config = dict(
    d_model=320,
    n_experts=16,
    d_expert=160,
    routed_scale=1.0,
    balance_loss=0.0152,
    n_groups=8,
    norm='layernorm',
    tie_embeddings=False,
    optimizer='adamw',
    beta1=0.9,
    beta2=0.98,
    grad_clip=1.0,
)
Below are experts of layer 2 (counted from 0) of a mixture-of-experts language model. Rows are named router (the router's row for the expert), down (a neuron's output weights, with its number) and show model dimensions 0-159. Each number is 500 + 25 x the weight over its row's rms, rounded and kept within 0 to 999. Numbers have three digits each.
After each expert's rows: "comes before" lists some tokens at least twice as common just after its tokens as in all text. This comes from a sample of Wikipedia text that the model never trained on. Tokens count by the router's weight.

# expert 13
router:483473482476486507537488528494461475468486537492520478555449487529486519538486483460519493490499485466510487478477537545527520476454517466540527514542537514511534495456515503467456528516498517535472459448505456484483523471507469486491521462486494466473520508518494459482501493456537473527476482541537478492535493527542533466514531540503539534539485518459512494493461523492536496473510502485501522495492462474524546474497520497507530535486491486524493538471524536460489556526489481
down0:525498484491535513523501515522466496496531524522535432503463503479485515473511488493522492537486524542505482474469549512493442507510542524485479530533510531531486515516520486528498517503527480530476472487500513496497507422564501509479484452498508481520484485505501495498451499515496537493517497508504531528507527507525474519518539475500461504474494523472501473473519522520494502500476489466508477507492508531500522550515510480498530486548463522482494496469473508524522510535524481
down1:492500516468489505439484488499493499486552465503502516503530492506501519531495495505494510473484481511484493501474467549483462507524439560525504453493527483489530518478478490445465502499493467510486480423509514544458513448489470486514525492468523477504480510511525520493483538503492508488495517507497513519525492489427549511485532558489480476474480524469497513470470480515506484507472460512476512474476516512535522498498462545496527506495479513534514495535531491522529509500511501
down2:475446505510495493490529477493550494497497489452480467502491498508517512489528513506508502453499522507546516528512505501516514476540460519528473521454514482464480479500532524495492512503500491484508502522547559477533500538513478524505542496475471518518533523525483502564442549497429517478516534482532516441475471504491518529503472502492502494499557503502530505498526475508482514503444497486490483491472483468502496462553501502474494475480549489510489504517473503528508459496498519
down3:524485495548481512499475530491506531532478488518422537477510495508546483455518505483502504515528477470511512532523498498502531524472477496479487546474491489547520503536495511491519506464546459507506467542496514526479495481511545498514461509506497493486470513527491476485535523477503521475497499502438497482482497470483506518480487508557478532509466498500512495508511450486467509519494503498496488518481479479454433528554509533510551520481494477519473509499503436519535484457534501
down4:477499530538462465479497480501475486513506504525459507494497455510493501493478504532518510539533540518490487503516476485493543512499504510505476510506438454541523525529504514535511438471469503464501494487491507521515433525481507510494527528517532521517527457486525506555513492480508522458506456445466518430520504471493523516492501501494509468513464479474515520459542455519482513482485505496511477533494479462489497482462486498514516501520465482528499450571435482544491491473503499
down5:517502524474539481524488525485474504498518501473515478523476481530487474539486448469493489463503481496467489484448472550485483473487473487475531468494510481507579543474503538520526548515513478525527550492475520523479473478482486515487469515494500503529509477517493499492482541483517457502460480487476529526534531479503533488491513531517499509505502495516528511491481548485520486529459516505502542474454540481526499468536527469502512514506516548496495506505478501480494464509466517
down6:484559508502447515528490524513508543518545519522502505485496512484516494484535542530522477520487495522519518497508501455511478502515499508521487479499490503480500515490520512473514560536511422510487508500494475470494467529511536532512476482494462572519511474515474508489486501543447519467491495459496529528487511518527502490530507482456499530471508490535454489481533443476494504470547517464527471474520501498503488536515530473510500485540507524499501494462477477529552499463495477
down7:483500491490471488497466504504511470510506517449466462536498475464452521516475507491534506522518519492456511485464536537493466462496504485528525542554505462524503497530480461535513540483505497525449514486524472514516478481469519493497483458481514502499492492536496479494509500491475521530526466564503493526506521510502533520508505533474522537527483518539502498539450473487538503451474474501487480501467470515521534490495512527474494519490518478486470565549539535499509542515466530
down8:522505515497475482446497489534514514477459528518503462513510504519493481465525521529508511535510508461512472480567518514526515536480471534506515480519492515504503480503478501487490497575443462537562501484509521520473480516509470509512507448504503475486491528490527475519526481467501524512529518521501470460456482502511529537505490474533531481469508512480513485488513467494535489497528533450481488562474511442481511528520523474483513568509516472509500506471455502494511477453499472
down9:504486471511507527477549503484556485464514495528450475463465504503542499464529536488480500496526552547463491504511504484523504521525526542541490455505514521523562474494514545472525494470535471516513498494517520493503495526511510459526472511475522513515499490493501481499461525507504493553515502513490487478527492496502546480504468490505502458477546463532514472501513489510524466512527457462494499523523523479514465499520527484509517533527528511474544486446487504497503473489509506
down10:454469509503518515480502544508504491481512523520459486528493502503502548536494441517509480470501445452486458496499530509501469481503482514496473494534476471498510492494503480495461474483468484567511498516509466525526520477465497491473505502521449473447510515504560464478505508446527454504457477509488468456550522522501509478541518486505482515511506481507493482494521564535483526499500469503480561508537495505505523480533517504482512524489482487497499531481530473495487539540511531
down11:489486528497511478480520480492516488533502477525469448507510463496462494470481495486483479512528507472510520496504479497496500503507490550501490507495474481507536502528472482443507497558563482484505489530533488485525516530490473505452497501484547536511461497523509527486526478462496488462523494510510490515472497523526537463532460464497470495511521482472491473492484472525497508517523500487476494486515508482508493492509544518511477504506495465568515549505485489509454483523533489
down12:534507492500458538510488502484463499501481484506469550490485478509486534560507485543487481554451517481509490500501489509468510488487499477494471490516511499442531450490495500446491480503532535536515514505530521525550539486526501531461472501503467523501463527535490476469464481495459523480469516487531498512524473520546466496450505556516507466497537513517531523498496465517556480523492481505486529504527483514504497529485504528501463499543510509502496517507480539525514536492457523
down13:561526523515476516536426483468500510494510497489503501544491466472514482501526503474515505453481506494530476485520491500524525467515496511502488475481522469551503502499539470474526466525498575485503545475533470512500554525495475504501489493464524484507539495499499511454497486484481484506513520473510481484472510459518490479508495521502502481540498489544522490517471549533497472465532479498481470510508525492453504516539501502482532495471529531488497510504486508498505526497493540
down14:530504517531504464524506531505512490458535510536518495517479543476471528458532454513487482486504473467476505489509461494488494477513469487497442544503490535506501520486503502487523506545481506515490521485479526483503543428503464491441503469494469478521536478524519530475512472545503470468536517482450513509516487501499510543543512510531519509476504456473489497478493519511510535487511490510505500505533525531467549512505483513533496481498504514523469500470490538467497510503501470
down15:518530529485478468466532481519552511469518498508513534520500494503512484514505536497495502497463473486493510531506480473511511522477492519490494473510493474497479486486474488510538468514406471485505506502475492430459484481503497521518563516469473514516551490519517513512511522476477543499473472528477512472523474497522521490515501476547513477429514512475543482513498499533522530526541553475530529515538485482486510512422499493494489495500510465467499543488496477470505473500461505
comes before: "\n", "0", "2", "1", "-", "3"

# expert 0
router:479481499486472516525488531487474477469490545497529499559438494535490499534476479462503501493484501472520481475487521559516517478468517474542535524549531498518532480465503514484469518518506506551459462457524464496483523474491471484504516464499499474484534484528486454471510490468551471530458486522531469471550504512534546468489503543506517531519476510444525489481450510506544515479495499479491507490484469467518543465510505492506535541485506478510500538484532519472503539503509471
down0:494547461519540476513485541505478451517530506470523469508543460476453510556512481493507508506494532515498496499482538454541541499535509481505505499505503513467530524477495497523507542503488516505516495526472492526537509496509465466488451546523505505505508507495511487446494537495474503489534472477524469469502531540507510459496481465485509515485490506492534469469456548509507485481514460470493507514470529486503506529487522496495496516521503498506454483462507522480490537504541480
down1:507480529508497492495503519439490518502493505461464480524466512489522519453509512517487548489492496505521529496505490511437505506515479520454486541466528550534519517489527504495561484478490477501548547467499531478530532490558485539474505502503492517470480494510484498489468529458497476520499472498529517492506485541472483512513494480528508481542495464457504518485478486469485485496474504501509502539463448480466482517515483508481461497504511461530477438510484508511524519493496500
down2:462434546495515445499512504468540434520517490525452510468501489550482506523483467474488482476487519507534511480485501496502476521554512519473497500458501509475549530505482505464492489478508519536515529477486499517494530495506500533451516500500507463507538517484516495503507527494506475517501480435477514530551503502481447506496491477494522480503541468517470454514518478480487443475530431496480481468484489476481496476498480500480503522520485528509514501526469509503492488531487475
down3:466464490506545503498507502524471495497493507531549486535504466507465549538513523507544495485514515495504516470510461541459491529522458500479501486456469507460522506484458493536503471486497484462458469505485523467484514488507529493493505476496464545467517541530507546505534512482508506483485479456474579494492533510494497505493494529518494488535454493465483533514500489486471490527463474526465547520492562506463482504522464484522544525529530485494451508487472502552453493490497519
down4:543473468573475519551493507478479519468495521504552504467463476529479523528499486529501510524522463494473496491488514491499502496506499534464519481537537514486466499518498515486481489491457461503493506509508488494497493460514484488507501519467524468500480510504450464496480505501532485537502506509554528506542501483528477507470470557489508501464485548504508534473472484500509519522501551447527535462482499468431488476527519464475525525474507534468507499488519520499483520467525551
down5:519500535491495497492508512474525551498484503547498533446514473502488523488534497516530524513501498519509512553526476493528506481498522521473462514483490491489514502495484526544469502458487466507511459527488502489532477506483495535473543505467491482504468492496502498509508510534486471496495531519493496450464481492524493528532524521498507515491478481521468482508479476524515474469512523493513452462493502513492484502505514482537514476525495533490526499548482486508477492478521529
down6:511547552482533451500488482542496498490481476538503479504453470458519519527491519477517464474544470493513487520551512517462513519503494481488512520499496495515532516475540519501459506538503506535479482500485492530483503486491490511450496546522518540508457525545535537496491495531507527506490501507488496483531502464509509482434541548462490524486453482530479499506422498600452497514486471532519468499454479513478516503484494522481473546538487524533440513481487509456509481550461491
down7:480499496467530528521496524485523465538516474488495492520508515498473531525493488534477484496486474522508517497491489485518487481513492480494511533477468547494496542506517513502512493491468552508476511484495449487460501472518515504541509486493532462508478491476498556518466492463528530495484457511497537486503480478513515465485544483467554495544474519503485551513507505546480533491461451471486527492494491470533478479495514500485487547483511544464518471552462494506488501506499471
down8:489517436495462511485491536446490484501539519511479546497481485543477537486480480490505459498460473500494497470453526518499489493472532456501534490498503492518488497483488512509514515477443524428452516503538487515493551447485428495513481541514465504505485471498503459466460483518493508514470490532489529526523553536531523494497487488476508508477507483495462524507519521514516509507494492503466524499478473514511515497485510492509531538512485486513445527508508496506540511524528504
down9:520490498479505511514497476536502498462532507513544496534483480488474498518496456483468519492534481484482535516451531539508525520502467537473522486489504498469500503534516485487517498479505516516539485502453475523462487478481468445490529481519482520500488509489468480490551522513545499520496488550466489488489562499523536480466493504500484497514470457499509531483484491572493434453449511452500519501483514570494498516525514505496532515474503487513504494528475466494469514543512534
down10:519494504478527487488529478459540501500514506518519491495521546504502518538509497484546480485541480477486532502445513508559490502511495482518514497482492466462496467497496446520535462531475464510465568495511488501476512450505491486497475497484474519457501538553500524507452513456545511554439517489461470491471509485514487494515505510465520494526498467521516461507524501487480498519558487493520469503483476482487519487495524498465499478510496448516513493489481511531473529511514505
down11:488515469544465477476494520500527450472465494515439474507494429496482466474481567526483467545492460525506494487524490508480475514509492522490474518479520536468521475479512501493543501494461506523493523507479497511473532483512527489464531491498497498540474473490525510538490522517565482472518507476500506466535468462492502502521522539523479547488540494496500518539520513440463476536468545483491496544505517517480525509497549499538502459478511525502509497506459527520492468448524522
down12:493536552495492516476492500493534461480532480487499520487514502516521500507507458493480504502487470481481498489506501542477433472480505475473507565483490481490507469514502481528480495500480530430503521505453516441484480494496485495496469546494499519549496488493504511507489483482469517466473480510455513515455496541508492511514508501576458492488524484535474476485458532476495530483502538570513488518499457520485482530466524481499539504485489515471506506497512486522510501501480494
down13:548517477514481529505535489521498496530494521506501485486488483449518516492492479533513473480479524470469459544535555488454525519484497520495469546452491566534500511525480508464455520480496471526513463522525466473499521501519498519489545522509498451480495498478491488510566551521487465493457474491485469441514470476502506509496510511527501475517503522484476507522491460476523518534530508554524467517497464535485505486461534506489490531514512501505506510502511487488473548474525476
down14:504486496481512481513476501517494471522528526492465507522519545478529486511493541510478449500522504468487505499492486508481510458486525495527547513537467487498536538517504483497478515486504556523467469514492492468519503448527530511446519467493496500530484490467528509474512471508484496506451505471517501523501504500522523504488498504467473569534487451567506521517469512485500504456498491554472517496468501539484476482541502487479479478522503494472514491449499518556525492516463521
down15:476513499461531496515465498495471488482454512520468565490473490462495507513467491485497478473558487485448494503559506481507495510525523489524474554490512486507474516525467487486511499501477500509495502511524527462495480531484489558519495530447526478499523521545493512480506514474514546515461497500498532450514524459505536494499500512499503521519504516510516447494511476474504466525482491513484472499529471562489512504505467532503506517485484514533489536505492477496500458452513456
comes before: " |", "0", "9", "8", "7", "5"

# expert 11
router:463468484473470487526498524494469479459478533494530473547452490525475515539488481453524492496508492461530485490481533546526516473451521469542524527543537515513525475469517492459457528516497502543482464443510466482485521480500466476494513460495493462471516499513478461486490505464525485508474492540543478488530488514550536464498540539509536530540485522458512506484474526496537505469515516485512509509495468483516536492481523480500519534476485493520496530473524539459498556510497470
down2:536504505468483519502538548505532528520481490470508497476505491482493476513445507523503514538498482472448525453513496515449468487492474523479466449487516520479514505472516509485504490521538496476500509512516514488519524512460492496546507509467540527512483497496476524506508462518472543498440550506534488483516504552437495520503462486498433469468509513514519493499486481493518509505485471483495478503553550548480506531455493493520506524509499514433518491541488497487544518467499569
down3:482531501506503490454501513512494487482525523483507451470505519530511499529515515498512510518504480472488499545504491454493529505502484528489503493503497503462476489506533507536476460468527502470529538532509502563507491519504541509496489541492522498495493471481552489502503516497489519464517512486510553429489495480475506488522487484531500498449482508522463479523518473487503495498554479497522439548472546504511502472506489450511509539506529430510504493505520493503500442529470513
down4:514527467478510509524472494504490473543520476512481470486494535508537476497510489454490416547500500509516530532518500519528477510498495477481474522489540462504554530495505471518456507484465500477481508489498528451509517505533491418499513523493499505482513512473485521531534499535516493522537471506500516508520502526509499454512531512509509528522496538510487529477527500492458474508515508469496492486476472501534480516507528465444483486505494472532481486478506486452498552543514540
down5:550507505525498516510545509467469502532483510533501476533477484477530490529503510499479511463504493478504484473491496501515476484476557531509516491499509504548498448503553502560537497500471517550520470499446497553501466496527506476520538501513499510533463501514489521512507466459513488467497526505501499494497508530538495494513484510489507509502493544527465505447479527504490482484479496480490528474507494470506558500456557481524501502544486505452473452531500490514521516475522505
down6:562512460492493504514524471481513494494491492510506520541473506452537491483511503505467513489509491518490479445531481495481517534488500494464482491524470512497447515517546473505485511504530476457493470533487528506510483478522505515496460504518508485475519541463523532513547481504547500442489527481498492507462498512470460552520459484528493474468552505478497531492542507506476518467479515503466447483511504523473490554513477507503538547486557501484498513524497515546514508488512496
down7:488494505495505548514524498489521487456540505521535522488470463519531485490542496465504496508505504504513448502468492549552535506499483447517466462512507477483517523507522500515481508530503513460496480495469497462471541471514495502483490513524519518524470484471500509514492515541515504510520503518476518517473507506535544506554557521464510514515495551537478534444494513519483526493490517506495524462498504516531520540498494498469476486460504478517465496459544513482491444568478498
down8:511483501490478457499523485505507499471517496498501491528522512531485508476563494495479524513516482550453482521494495482474520519466502501513466552491544527471516517492510479535493468496535511476531502459505529473505511551513533514491517489556487495481549486460499537480520504504495517499483463514443527474482476464468511531544486479515495512505510502527489507526510479450486495454534487523488463475511512472493534493520488460507508495497518480474499482498467489487504470500522467
down9:545521514494461532528523498459483487511492510466476515520516509511499535479473496479478498539508488559430494549510463507489458531504514490493520483474531496497462523528521507510491504520530469480532490540499530531501496543523519492512547496455518547517468468490478466453538500526507511525530525463505481492510475524500487500511470522437482465463533517486543489517532482480464495487478485493493489491558491520511503501470501497480507482521522473513546500525503502471465474454460477
down10:502452472524490528514531513484501474491496446490496478492496426447488467489509521520501466494529473482534552486468509479486559492496482459515480493483548562460521509496475482500510485497498489505524513514501502490519523509507534491483506490464462506517524452513523457494498474504482478533538505555563508570509497456543494553486508539518502474517521548472472516466528494514500493415548485488510502515453483482459456485483482510479523529522489497501491534476531526495493532512481482
down11:478494461466543508443494469515553453476515521510536490537425477500490500488453478477492504514546512535505502532490530490489470485557512527536520481519529501478543475531443509493492522486495519521511519472496462485559524507495515473537506489480498474442532497511474473487516535512486498491548535472504543522471485501500527476495514473509478500435498499470460504491457546513509468486499479481458493481475479468522473493509526506541499533518534504489485562512529508514501463461496511
down12:517481490504475525482525486527508520549514486494494485491485521524497543500499493498510508497510514500470529500514459445514480522490531541482511465496492504536454542500512494508511488473472508500490519499537517513543484541511490514502474535514561510499502448465491571496467486501447482519474525529490524515472465490461512493484462443510475467455476497482488474487537480428507516554461460493518477486515523525481521473446528560513458500485504515527482491546507500519519505520525483
down13:496494522434512518491466507483483506520497507532490499486501495477505526503549474543522555518532461530535466540452492502489502493491501496472529477512558478495509481457513490522494502500524477524499460437521435499489523512494516464502495466500516497506493510497497445474498528501509477531521502498490449550485525491507516505498500505504504525473477518478526489553488499495496574474498499444471494479502484505491474470505481515473494480558522485503490471525470531457538544526534516
down14:548546520502491518485530494502518478472463527458544528522534491527517502479530539499517537541496530525479509479541469478506481551520493533481491461484478515490494496476478489506522512486516523502553516495494485488509526521499505481531505533496491465510478495479528490463533537494477497511486484533483503450471518514486497499522470510511482496490504535490523498507521516468510468527511483496463496528525443526500491464486526554492507564520482452546490479506501471471471525489527460
down15:513541515526477509496497484495493478489487491493537478473509501493455480523514529505479529456497525479515511501462488526480510466519483527471478488482480520519511477495498502490524532511521471528469543472497481509523481521516462521520505525541504484444471522531518502517520450437493572504482529502483461519502485490531513497527531510474522563528536489506485500457462551515488479480495539524488495488481517532471493481504493497498524489497495506464509527495495502455503500496491501
down16:487435495483478503516519481515454525510497494502488524492483522495523481507459512535497479538462528467477476509525494449528533532513491470425484466497459519458544488525475502532490554526569503436505429529552489497482482487538540501485484488536475503500501474542471476494506493500484496496479478478519516466499480506475515470539506495510494515502492499459542513498488506479536446492536533496480476514465531490458464491493492491538531522461514540486511517511490502543475491515482532
down17:528488480483491495489489487512543482504512525475511464499514487479489482529487489490487509489533492507474515503500554524503488498560518486459508486529519514465485513547506536482485489491499454466535482483502487507433496508508510503486479451552511492489486485505563526524558435444478458464515494470494545487476488496450517505476477476485538516479468526507491508534501449438481488506501479511446501515463467498481502455516448493514537511507473492503511539498497457511549496477511489
comes before: "0", "°", " |", "6", "5", "7"

# expert 9
router:487466508491459508525491515488471487476490537474509487565445491528498514533486483452508496505495501475531505494471540552526532488456510467539531529542544524515542479464512487446477523512498512531480467452509468490480525473501475487517532466499489460479507496513493451473499485449512472517465480518547466480534501515544534475492509544510544512534498531451529500495468511496543512483495505478501510503488459471513539468497499493493508519491484487517496544494527529470507557502502479
down0:525508518491490497523487508499508521497477498558499501481505484488497467454484490530483410527478491525509536525534464493475487483451528515534547542507493493506511540534498450520518500463506493466504514523478552490466465511480512484484491554497496521496476487513519512489498507479478488448445546472473466490478499520542488490473467508525508495468480493545479472517471423496440485494477497526501475528488485488498485500519484493526508481527476540513502506502487503531519512485482539
down1:510485475472507493519502505496482487460507526466477468496503512474498504515476489505543548523486506453520523503498467523498527535494499504533497512513495456475498450499466500496518515466505481507495516524519446500548495447527498488524511521504504525482489476511496498498441537474494496476469519483519494518470521507523512518511488492485521534508462490479495478483489558516520508518543531518510467479521499529479474523479492491501521451529471456509495547495509515454490522498501525
down2:490491501506458559487493482480479513469497499504467504506459472496526498501442579496547501492539474481525523512516498519466500500498505539517520479520480491513504496475527531454489516520489476497496469467502488492437500511526552536551540478507505506493501481515510510526543476484493526492504475479525512503497511506483523467511509474494536505478506515472529486535488517469491521501528484466497481523502489487568527444506469512552485517490523491479454495560485493492506472492509474
down3:474498521497472561524456495488554538522479516517493494560474536505512514548500511527461527509506504501502522486536525505476515486516471470492482523485499496517496469517520523495518487529505520507452497478509527509470503515518502483528449484483493538524513481483528518479453523507506542518524483518498521507504490502462488508477491475482544479478510505493456460494533516531519485508465517508500502486522500506517498476485471508509481475490465541519468493484454522477502490472504484
down4:477527518499501497503514503511556519539554501512487530504540498497549521526481550514497510484523501497463519488500487459477511503559483522493526506519447497513547448522537485522474478495495480475514504505517554521514504484508508483521506485487514495498466516499521510481489477518458504453496479478493538506481475531475548493521486486531481512474478483492542457526515488480439488491515465500512507470490485556516500482477476478512482469516508494518512485526523482500506454480494472
down5:537523506515507489483534480462500528498485497520501504516510452476513525469514520544500497503519499509486461490502427494519467481508533504533517478507450472508450501554480491518492504499519497495529524534490482481491497481518501505481500522501501534514494558472509489536512529566510524510503508487477561496517442503481497468508452499489498476485487494537485461449531456513470508548529500492517488472483543539488518509471513515495520497461497533473473494509500504499465497504520514
down6:498528513468519513490560503509431518483502563532512484518433481492514490524489499529545458478524454498520449487492478508506483483498453499475537472544563517500492518501540490481517488475490465530516503475470465488506495497494496474501486519504534494487468509512481486479508508459464504509469535458484530571511514476503486522536542529464491503460482554470479463510488523486506490474531479508488492486482489526508512496527459511548492517534512482493510493490527456501515523470477528
down7:488492516483523475502539509510508473464520469485481494472498482487483492501483444504512493543495474513505487506521521472499500531535512551510479470489490521517488469467494515506470481477475527498543533484509463485495523499457536522499536461498498508482482530501523533509519493554505521485520525491505509488461479465494528493503493437499484459469501482532494537514521492514521537541484516536503490495497501505525503438502483544454475476529478499486533490522508548507458490518524469
down8:473502512522494523505482544511513489479467474499520456500485480504499522530529479471558483483495511441506447484488504454509492433505472527507533511543501505473470495491486517427516489491480530517474474481510457541525473503474471521542512505488498487497472503466510495486513477524502519480557456551513532542491519513478522486509499495441481458494493511497490547524460502450547496528493490487501543491502513484409474490484533500474498486543559488512475533551502495525544465532505489
down9:484508497499527525548504528519494517517530472486460534539512477556507540479482544509496539486509498524456471512505523505481504476485479503525521498533478483472466539520459519500461484477471547519475495525497483496517500489483504517512509509498493503474555502509489479506557490465473484522518484578481497487488474449538534523491510473498492506458485494489514503558520538519476490460492478448488460499472472442550476506507494504517511492501501542471492466462525494534512478479440470
down10:539517547477520530490482494454507513480491481438537462504538478461483510497498515503518523528521520483442493492503531513541531490499492502506493492483541477488553515490521516491534454529476515431517508454528481533451527516467513492520514473507482472460496482503506545525493483499481503507457472501529505512508541492481530519496496463467468492507514503520492474511512521527490475536506514472485459524496496520455503491494472504499472517504465494503517496528526497504505533513467533
down11:529473538535473484475526463458473509453496506472463490459520526491480529462531460536521475512486481523492465516502481497476470510539500506515506504486526509514440446495520536516523495495525507489515547528549444510501496508508527531471478492506479507520498490517473478473524577501474486533488490489521485506503481506519501517496520457455445481513505477431476487501512479474489547491477514529503530509494470536531544514478498534504509515500521510515526480534537493504533503522512452
down12:491451512515468457468517538542537505497505453486518482509523507488499508506507471485546499468482506518489526479475494523504510479484551477480471517541492477482518492512464482532481513475475495502474491487519513524475510441491508477533493490493539531508532493502471528486516474488523489544482512465538530523530489441513445483534500504497524522500479527492517515497492541549469502485457536456469502501467500522514494470463474539518533508534465510477497521512497523530525494502517504
down13:469525527461553527493477498523513526519527492473526504509524508499512503548512506508497534497448495519475457493498474505514478553528492512482514499524532502461479480503498463498510497489504463482515500467503533517526508506492527493507460510512499493486491531493496456513485521505482475504496459481467510475477508519470526534515480491510503518514534498523507450470467512518552504487546491531474538504464491494497521494492560495502526550496455532496509477480501501478471468537491475
down14:494499505503491491529488474511490520490503506504450526451477509511489496534497520532535514466479507497499536492501501469516475524497466541521477502458476519487474455460491500485521515453503512511538511489536515457539534481509491509538560501469493499479571498505491502552485504471504467469503489460510451433465515502537466483513472486507513478502511512514511465475536436453510526501535459532532489512496502484507479527495523527452591497492500484496526495511472482498543525456512446
down15:469519456475484524472505496536524492478490553496492481494480490430494481467477465483473452513526468526503514490529498499528524540545505504505510523477513469533488483525470521523461472506474473473489483496511483500507523525467488551476491512455461487501541549506518557497444489502552499505472496478525479530529519488511512503474486498494501480486520503462477501563505503496496465506525568519514522516489499519495496520490550506511489484477480517499499509498541530524505513521509470
comes before: " |", "0", "°", ".", ",", ")"

# expert 6
router:480464470455485512527494533499465484483483536489516494547456472519499518539487506455533485462516477482506507481464527542522530473465524474531525523535518516501531506474529516487449513505515496531445456459510474485489508493508480486487521476482495474471513524515484454490502484465545485530468476542528482487540494536535539478528516538493549526547483532468505496489474511486534493473510519469492518488471476476512549491509519488512529538477488496528513547466525514449493551518483496
down2:520487491486526508498516557484507513467542497500504512461497505536485487558493542512548515487492503500466493488492493522521498496520501529482508544509474524494530529483538511494487507476524485485493484529492483521505478469454505511493529480538559493548529497488485504494495465464538488475469490540539527515500496498494497498493515478497464503486493485523495460496523458536504504532513426488488514540452471514489471461476512528520485537519509495518529469460481467519481467496503472
down3:492551511474519500493481490506510510508467479507546507509520483494490486524489501492527487462527514476503511498508506501438511502516515468517477512470501502527501531474474502527502501521504522553503485539484456519517514506521443473508482535539497498489491522557465501516487459491527486523489514458522472533529504503545464470493481482506474529538491476478552492529422537509475502503493516507479471481517505521475525540496521490478497511478489493532471467508498510475507527484537515
down4:524537480528520536506505504547487494487478545482536480440523485517487526492526514458490493512510477517520486539479493540498506507494466499516486539547473453499514497494493465542521452527448478564505510537436506488459459532494489508497512482519501495560529473475525481454494476502479477529521489493481500484493540470473464521502484511513479513479496494500460491473500515473507488499462521480519500456518473546492523527542486488493484490514534527534461472525503479504495485535511482
down5:470519578504481507517502483502534520446499506594506508521538488493489513459457501529531560497503489501512493533526468473498515469522481484499489478535464514500500483487519479517553506505507473494491517533502536481528450479484513465490480493527527480488551506501535461525496492493460492506545482504501542482473497519511469499455502490505477498531502466476499506440462487493471518525444499524515491449492502526482517553511540504449487492527496531460514495526535499491517544522521542
down6:511465517498494507501503544464507488480485536470467531526487493488512481502506489463493522494525552492505463525457475482521527491484485508524523515521537505536487465491489558488467506459492526496483456474502473455490491520472531497489529464498462504499505508491457465511520539534525496544495457510531551524508537502474533490519491498458475496475509518466509477547512560461496481449464467456533504488516508479506533460514514505499567494506499461499452504536500491496446521520448531
down7:489499487466455486498466514476488541551505525499540505486494509476503513517487520533469498503474500517498509544481503506488532504487492492438462465458528477540466506523455464475516504493499463458503487506533515480484510523519516464530500467500520494518498493521534505501504499505536488487490514527505531483482547507488530483481467502454484473494528476490496502519562473523493459555507483482476449465502550472493511572488550504500533479499502452498504464489487504493512510439499508
down8:515543466518496487504525505504499497546484462523502538489487457524546485514483556507438460537475499485446537541535507439499527517504491506515541489527470502494514477526516528505507488495475558516489537527490466538505462488521511496513522512503521453502496528505469520490526522512498506524511529453499447497482526484495497470499528494470474579488477531513502487522456480475516547519517451510518515488513543520498529529499492542515502491475509515498519477502451463508484454456523499
down9:525516468517467494536516518523492534467497467456532530510506481477507536488485509530472464493521484495495515505512515461542538484514501491493501476503498523487515530487458490483508527549516506497501505470517461497547493473526491490538485484488505473488490540505463482520512479506450497509476505502550426547508501560546497440506466517457503524483510554507486452441507483462476510496494472475461521523548526504511515518520506462495504523531456538497492496476505521494511492467490503
down10:445499504498504459508533499508496469490476501507485474531437495523462535486486525484472505502496487473522531468500512543527531476515547466507475511497464562506538454478497516493501541478494506501531487473480485505484519498472505513482505505450504508476520507478538502507490512501453466498528466522484514457536501477524453504481513501555497445551499489484472518495517514522450502448490533465498473499540494523523542474498497529472483527503519511509475531468485526517488506481494503
down11:499544522440517491529481472486516518510451529517510511516502502537514463493504528490483511475496530520482520518522488499478478487454520524461473530525535463574495473514515467504528501526474503520532544488505534530461491501535524489509497418480530493526488502516513453554514490503530539520505524503495461496448477520520496433473484496482481497476478513476483473488514484497471484485486489532521491501526471490491508536467478506517533505473493499464483489541494543486459486482556538
down12:525473493484496469519537523484453457462535523463460513474538482536486504502445468494521477526449485474497493529441502485551467513482475488517538517474479495489529531493505463503443533474512507478486474512505525505458527524490496543457517486473501514495476493518521473509492470471480535520484487513499512465529475501490483474468555496509547466500488492482500496531535510503501503488547491514479504479548450512531470513509457517506506521492475497523517574486510507509501461501494524
down13:502466458494537472479518491490480532509494505493451495488458480480487513489493488530536525534490530460517491531549543511457507494499525479509485497494503506489525532503488520561501519453500496494473532486482493490521497492503529485494479544512516475508487480464498476498487510470493509492486481488493528502435516470538495545471507501542515523477518475515508459501509466504508523519524489468476493471490493514524476476493516513486490504515480531513512523457456474495475468470497444
down14:511488449472519471501528508514458515504514512520523521489535477507470477548480487511516467496471449495496504490452509525530497494500509485510510456480500450459508517504509516469472486484499511458495520522515515480479514488462481563462506477474494523534459468500522507487499495499492508478538488493542500513509508532518522479466562465487552516505496511481474542499539522506479523471534470512459488501523499506505499475498521507516534485526534472506533527488490489510498503499460513
down15:506532512482442495478456485492507528504503508497520484510493540488498511551487468500468519474514511529467541492438474450524486504504551486458461475508503492478480492539500514474463504449507528507499495456514466510491506557481462459541517487470534478487512512513468464494507498465518477533482473497534517508477493497512513527451522472510547483470515492510486512479525500510520518475543523508440519464524489459463475481502529500482514475495473507446521530510487509485472500497480469
down16:510489514445485496535468513492442516458501512514509452542472510507490521507519511497502499457510476485564470483491490535493462525486525546485551503522521509490545494480503470498461501487513474554475524470516474502497512491516477507512510509526473493482496520496503505558476503501510498503510464522474531524503520512485511484493508524484543517563449454465523501513471501482511470484477502471509546485471521534519535493492515517528503480474479509509492489529503490461492496531486508
down17:491440510488501532477504446499485482498535485511492542505497518526473495454513477494496536508504473508462482511479498526487519521547490469460524495472472487461473525522505549498529442499501524460473519482504511486524465548497540493470529470506484542503528498519515505478493510476502524540504480510464511527488494514466561499453499502520478539539511513509494529500512492470496498506487514511472476524510523515474491537539512451509488484473520494486511505510503518505467474512498515
comes before: " |", "0", "9", "–", ";", "/"